{
  "norm": "rmsnorm",
  "tie_embeddings": false,
  "beta1": 0.95,
  "train_tokens": 517300000
}
Below are experts of layer 8 (counted from 0) of a mixture-of-experts language model. Rows are named router (the router's row for the expert), up (a neuron's input weights, with its number) and show model dimensions 0-255. Each number is 500 + 25 x the weight over its row's rms, rounded and kept within 0 to 999. Numbers have three digits each.
Before each expert's rows: a language model's description of what the expert responds to. This comes from a sample of Wikipedia text that the model never trained on.

# expert 55
What it handles: First pieces of capitalized words opening infobox values or headings, such as Ar-chitecture, In-door, In-die, Ar-dent, especially in music entries.
router:540527533494486506477480471508463483512471518535475475515506480506466549476505514492510521514495506484519517499486478519464494433501494503490512478516512519503510451546513511505493514494508486457496483519483483427482525550548501511516505458451496514497488506509470524545461513483500482514536491537507521508524490482507483505456496511460522535538491486545492514516547498514465542533463518482474513516482495480517496567494465526520470473500497534523507489481502489521483489494461483463507494458492485508522499466480483437477502514542506493502482415535444585495513462525481463477552472513526492482470471467512459494497498507531452496490525501519483517489536500492528511517526496499504509502510513461454511522484525498519510468497493480492523461494515502496514474498507509
up1:512510494467505455530485483517497490518513492519507495473489466472497501483486526490478515534501515508508510524498449497570473470502536466493480541453495515482508483498532497475511511463459490527461528498481497487502514503463461427484501521462522501463467488490497487465516480531508485509466482463483445500500508500537546519491528504505526469490513463491470513526512517528475439458512496506467526459520535499476472486508490490499496465502517496485514465532526514494487479474495491483508524501463565496492490450524506538506516493522496512472456480535451490518523515505455526497527507485451477496504527487503519495488463539494534508437528447477466478470538468508463493495536486503502436489538504480529490504521509509520500477543534525531478456522507522505534512500519506

# expert 3
What it handles: Opening pieces of words after was/as in career biographies, especially li of lieutenant, a of appointed, pro of promoted.
router:545495538478497488471502486505496512508488536544477499507515522490491534464541489502499515509479523527487542529483481509455504482531499528493553502502421495519498479515521529519490475508522460496465469467479478556491544536509537539481494459497526448463504500503492518464448536495516481521519478518514522459508471508500490488472512508485496502512496498491516526531555516513511538536521489517509492474471498481508491506536485473460459500467495527502537506500555490515541502535490485520549476422518486486525487516499508478500523532532538485515480503510483528493494498520501453512583458513449503452522518467514475521484449499507487532510441497549482524493524504498528518483506489515508502490515515499473531483505487494517468475489463493481491466481529475505502505485520502
up0:496491487494495529538512525532488488503465509487517519508507518568522477506519457489503501482503497511551470502562482499525490472452470474500510491515477542509494448506487449552492480514498499479478508476474495447447517503476564485551504488526512545560503509501512468550490504514501511487497505496476502475480523462479466493524533504494494506485480472513501519502488526482460529525493457478458508501486480514473524514541501527508515527504484472491479506469466515490491549498453505528474479519484459498471513483515512478498477533546460514478528498453492506491483506497508516501502485467544519496506508526469462510498554508524503464491494479486506552479523528485448453510504552503509476504547521506513496503421492508497539500525492481469536466498502477498517514450521489

# expert 10
What it handles: Short vowel pieces like a, ea, i, u after an opening consonant in a word, such as He-a-venly, le-a-gue, Z-ea-land, and capitalized Ha-, Ho-, Sea-.
router:487521522493465465463468478488475513544493536495513509514540487493488518513477497435513518545501495500485522491484477512499492476482486493476503502487490514502506496535510481484464533511516501443503485522513476507529538539508503520498476477457555508487496509512495549512501539511535451515492507498481527502523501464503511561483523513520517414479520474539497484515479541563481509518490506529468496541453526489502484487484510527521503499489510500511475447494526475549545513495487465500485477469473445487510512502484534431533495480502501449516508459489475500504484464507490476512497479532498509492502476489481473480458496494534466493529519480490486517498486528512565495510527503510506501485482510467520537490504517494519533449510503475467514451474561442528502511512466487
up1:492513480491506485549490467528533506483545497497497510495533499493488509527450514442519519461464476505482532519514481512508469516502530481513499517474488500469526481523505535532483539464467477518464500487493497536507503499481456466481434562481519488472501527522512476509495455487506451471459501469532487469522458491491533505475524487529503514505513533521474516496525549475506436469515505508468497474527489504460496494487525485501481428454468469500511498468501485493465457489511503463499481535483522431497467497473515488509536539515502519457474468487502483472521514509505456498529504462548494513552507479508497504456519487512518494464496465474483501480514525507465494502467512504508461471543468448481516526516509525487490482511493487516497455479501507519512499525537496

# expert 8
What it handles: Word-final pieces of Latin taxon names in species lists, such as frantz-i-i, goul-di, subobs-cu-rata, Gastro-po-da, plus stray byte fragments.
router:490507480481502489492470465479474528515475505458487485497552498490521514497539508460486520500485529562474546497495489503488523476528490484498524505483481491546515515496529527487497476488502495448481505503489505503523492531487516511490510494528504429496488515478475517450481515478511457532529487511522498494515474458436461521489553515488510468500545489504502493508536465533496475494485510496539478517491497464510478526525496537500490512469470458540479466494501438552510515492506505469498485506452483484522508492522508493560541510541544483504488438511486463538481473522483473555515499510470504504497464494495472517486473518519506527513474532507452497495512491534500534498545470509497484521478495481514546503551487454548570473488473474505481497493522454510513523500495509
up0:479488498516545534503531498486515456512468466500503528489506503521549484525472513487511490500472499512496509544500513501524515477450470501514490549493482496513497485520489512549514491505476494498491551455475501516488477564421522505522482511491534537515488492487476513518517540530501489486521511492482481452491497502501507483506536500521479496504459498523542535476485485480472498489467490521486495502462486505463525529489498544492481525517503501473457493478509479530505568525507442482490496528501517533484512469460501459481465525510483508505524491430483462534488489492501494492483502489539563465485532518497482512465515469514462482503530462525520541499536506450502482480501509502508513524542526570512534502469445514497543534504486518489527483503460487485545528464492487

# expert 61
What it handles: Periods and punctuation inside abbreviations and citations, such as a.e.t., U.S., e.g., a.k.a., and sentence-final periods.
router:521513521502473527455491512495507516534485486535452473462492481494490578499517492484520539513481512502483492503505474537462495517494478515506492484487480467487548470492495475537473505458514497459486487517495502533504526519496473546491534491472492518483564501515452525563486520484526508499499490528518499498529484478484532534509526493489505505485500483525578478475514562496486562522526521472524537480481522492512443526478437517510521523462439515495522477494519522488485506494498506471542494528512511488533480486524496480480520537515514498516501529533507510550460484505473493528508503541497521504503500483506489532486518573516486514483473475503493521507524557479519473494520479526456492474484462479478558517534516495505539481501490497469498491516502481499498479465497537
up0:473497545513501479513502509487479477519446532508529522514507533534535499555502475538507510476488504445487486529478468514528535503491504473480492475512485524503512511480472522487502446503482452494505497479525486470499508527457508494513532535476521550546507491498481520510473506525516466489522507500469513474474530512473518506485534522516481485469480491484546490474497512511487529545444494484458472544500476478531479518463527516495495554489500466487484516490522499513495531537505485466498498544495501489490488443480494484524500510502506498476547559464492499482525517490507469468513500436533520478505547507489505552527506521559500502495493469491500550523497466477473435512502538534523514522497489528498523517455470503493558503518475498483537481515461470534512494471490465

# expert 45
What it handles: Middle pieces of words in quoted titles and proper names, such as and in Gandalf and Gandhi, st in costumes, and the pronoun it.
router:495505538492485542511504524465495486544492505518504506477506457515475516473468483428537496488469499535508536445492486560481512485493464523489492468533483489532497436523480532497513527488489488491495527486489492525523501523561516544509483484522503514492515548524500527511474492493517473522529489489491556449499474461489526501493505524493540521466494490504495487510521549510477482501495505490498449493480528487511479525518505537508503507483453549528487451449558505471494554513478525492520506463511464496510484464495479497486521500501501473512479446486482558490471471491482482499534474513511574503487491471509530527467503496536512507519454468483504525467502530472521539483507497552500489480471470468455472520485523482523500471497489454493518485512504508499528485499499488
up0:463489512497536566509521520508448484492458495469476478493482523513499467537477500469536459548492486503483500506503467540504547464459479465450472516491498495521452481497526504512509445504511471480503506491465509508467527477501524479507528513526510547532488469504526505491516480494510481502524489484502486511490557449478499492504528496470497478446488499515516494520495486539495500471461485514457489515481495508487495532558479499512474513494486475527456520505518503459477504480506463489502513533500436476505495479484495486524499532488506531548531499452498494519501503493539486524506491457515572477505503521456478527492526546501489493485509472538464525498513494487474490487478540509515515520520528517487490509466493552509569479509454508477539458528498452487492499494535465

# expert 13
What it handles: Syllable pieces inside Japanese and other Asian names, mostly in sports tables and rosters, such as T-ana-ka, Ya-maguchi, Ta-ke-uchi.
router:532513538483495506494487524471509493528502487490476486492529470508496514488527460482494526535484517493488502511487482532506529460481455537483510506508457465513471506494531511514493532451505504401457511495491508512499493524485521530480547488469509480477514514493477502510487528508501481555563498478495488502524480475500524500513537561503496485490506491503497467486521504521480544506510538483498499501503491444533502479525503495508488521458498508496475483464522462538561514515501510489510498513491493520519512491534550449539490531496568491491492514507480516504465480482465476521507511472498489505501489495484477527481487539488481500491533455511497497448518551482512510516563461512525497464506465479475524523541542458501504461482478509493512428477534456523547485460501496
up1:551496492481515490486461463489510491498506535532498485452473465446507487529488551489498474488513517516482516485555495511540496524453509493524487494452492514490484495510493502484498516487493508542474519468493477506504496519480476450470538535488497525495483541529494452506542508504483460503498495464490512480532452503529476523537500493495467505526491504500496474484453524497470461512464558516516510489502488542505518454515483471498477504533500478456519510490517476481523476491502491510550504529419502511453499471460476489494543496486498518464476522526498502494544476513519471512538540484506445521473505468468493482494508463479500493509500506510498513495487513515465524464433512523501508470529533467507554487532489467473559468530469491482488464485515493497496504485554493

# expert 46
What it handles: First names, surnames and middle initials in lists of people, such as Smith, James, Harry S., -ley, -son, including the period after an initial.
router:517497551507436513506473545507501524535480455523457457494523524513537520516504463503512525519477507470502527506505506493506526491524470505495499507484507462529513502504505559500475521474515482453441517540493444520489500508503529509488531493470510508465502488540412529541479546504529480559491452505494511505490482490479508497532531543516510497465511517500509500504507496492487559504494515501503524512495542488522490539483485522486480508484504482530507495491517504514522505536505531482507488513497519506503484465544504492539514517521534480527464497529472536500458476514476494531502462524492461447459505489493480520437501539513490507498482489489477519457509515483518510492506482500485445496503454463489508501571505441529501497462492484500508485492539491499508486434486481
up0:475507502529512504543526495493514499494491524513511504487518542519514466531471483511505468516454469489484479523516502486488504495479493499501489492508463495513499481539496509535534486488498483492513552451505463445466485540450480501501514518453533544544495498493488503511532471559505490509540525506507497482506506509491527525519538492512456488471506501507514493463490470520456496545479484469467529509522465497519491513489504522521515541484513481470460476463499508505500519540517474508464503490501460496488518454497491483481481494530484481485529534446481452476530482462539507490464488472541540476525520512433487508492529479501480515508512459463544535564531495496490485508483495513528478504493481507491510473482511536468532510525478499500565443517494459542510498468530438

# expert 6
What it handles: Final pieces of abstract nouns, especially plural s and suffixes like tion, ance, act, often before of (attention, impact, attitudes).
router:533531479488496496496507545514504473550487456480521569484482440480524529503496478474530479505494474509534481496495508521495519502558498523456510490490489520529497483534506499509495505471533505477519512536496498457536520534531489534507529456509516472470523518491511505509465515459549488473514494497502538492548466486491571507501527549487546510496500491513515494499509530470479543504505514472492508453490540505488490540473487522524509569486464517519518487442485458534474543505482468488506480471483486508514453505530486453483521526500519497488468510512487556502483461524463513510509460523473487491489471492516471513454504530524494490528556459515476496499524498470519541511478507535476432505497505472483520499498520473528469488485491494474515499503498491497527506503489525
up0:467488483525539514509508502489523484491439501530531500518502503525514462528498481473507507470492480487524511517524506465538549455496473508488512476523473541523484437526474477515500525509470485496486505468501527459497514519480551485530562519485495540540491500535499531524464492504489490453511519517479523465475533483495551513459546481482521503498469491484533497521460521517527506519478498498473445510514502518515501492502494525495486564477504500510459482486521520497483507534502515503489502475479519563465505474502473476488489513562516497509514538501503506459498499507499538511502482482558549518525501506458502539501485520517461506485503521488561550503474504497503482564522546474504468495509496492531500497442513529498528517512490512476511456469473508522510498473515443

# expert 38
What it handles: Compass words after verbs (extended east, turns south) and words like back, last, again, plus letter d inside words like upside-down and up-to-date.
router:572510507513477506474498562451451473538511530514486549492476500445528497460519508503519502517494507503517509487476479463480493516497471532467520522494484455501514443493509525502419532486537468494477484517482516493486485531517473524502517490523513477498513509525492533508516501506511506521532495482512532490546515463479516524506505563500506484482510484542525491527530473454460478506470503490542533499516526457541467529468467518497456519490435463523502517496507472543523500483500497504531499494499483496529494489521519474513476504496499506538475464525482491513492435500476474497501462530481523497475501472533437478502474476489476494525523505554527500467518516484535535498505508529449449487476477498497519500516499498491489470480517498493470507497502507495504461490470536
up1:517467501494500446522469524509502485474503497536528500477474485503515503512468506497500484538493526477478486524492504533568493533507498491482517543479490492490468491532576479453504538498486516524446499496467473514535559499473502470469454547532520482531464532509514521508529474490502487489482486494513479521459481527544540494513531483495473466504530468516486502532510504475496443470510489514467519479553500482461503501474487500475492445521505494497488497508519517517485516532508517460540511506454522472488474448510503526542528550521496527465459510520479462502495542488470523511535503470517472499543503507507502516499485495499511527477523468522526464538540504498467464468504488526492476517539475462524484488511522500491517451524521504535461510509545520519490488484479486

# expert 23
What it handles: Middle and final pieces of English personal surnames in lists and tables, such as Robertson, Lloyd, Mattis, Cassidy.
router:546508503512458478505463502523495514549513513473460464524511511478523523494537474483491515498496490480505549506505484522515527505527436497502527497508490486528512493512501530498456509510572496495436551500509473500506500492499496493483507507515512496502509531523438512486483505494536455553495474504534511460498502471493504512486524556497515489492556457490513517532500471503495501494498523493537513536494499492511497529452494513485482492468443485518539469491512491506507510536478483478516491468490509527490489474551550524536542502547512499540487477525471493499480492500446495570492525511527492490461476467478486521475499522514466526515476505514494488515503515480488554511495482520488467464494474483502519527556503475527500481449489490501485495500500486523532502398522511
up0:455502486530519502549481470514485451458449494489507510497534489481559458509493450526496483512474508482535502544521487514507537485472519502523484505509536491508506497497451497491504472540479481477517501499494492476488481490467502477532553525469508525544518480519475486500537481515521461506501535462501474488466554473452483503510520504500503469512488473528500501478494507536473488524468488492450481497510504507499471513484523537522533507531471510456511480494466531513473528492470500483493495515491487473500549485517527495472510502567502503483526504446471497494518463478530517479508501515531500484498507451451514505479506502468456520506529489506539504510491475502509464471499502487505486486491517579478510511507472516510507478543506514456533432491507474520540467449567509

# expert 19
What it handles: Word-internal pieces like er, or, ur, per and par inside longer Latinate words, such as imp-er-fecta, c-or-roborate, op-er-ated.
router:502487483489454492499501491480486500526483485504499561497502468465473491528502496508500497492464515536499517453474461536480508458515467470490545476552460475528496477524519528517509503510524488489475511480510511559533539502521539534528495447475502494505524564548494547472476498458548494520548477502506523505492484491503512518458557508458516499525509461511530517527583472489480500507480515500516525519515513512490510512506450512489482482465498520546506476486500532503493523506476492522523489470491447480517498510489521477499529509525546499505506439511496544520488466526465495514524479537511497487480471492539500487436513506520494505509454497449493498494513514523536531506540471557528507487494488485463515523505531498520520494472500499499489499475539467522514487501485490
up1:521542520508526528530510504513524492510506507493519504474507519512520492572480519489495492502442459514468456529495472462544495497487514478479525538469480488494513513521536508495484518482468513548455521499449495556496501501453489464484483527479503505488502518504482501536532500517499448521513489462493467513491502481489534522505543479521506502521513507510489494487501512508483455481525508524499496457474518468469530536482470500492500458448502479490509491486471505528523488489505465440500519510514506467480492494434502458524515493470503490489480454498435503459521475536478465491501451457515489541530469533456463497479492496497535512443493466463494510494547495554489507488503487482466476528547492505498515490556512485489526459480467473490496471488498491511526504516524470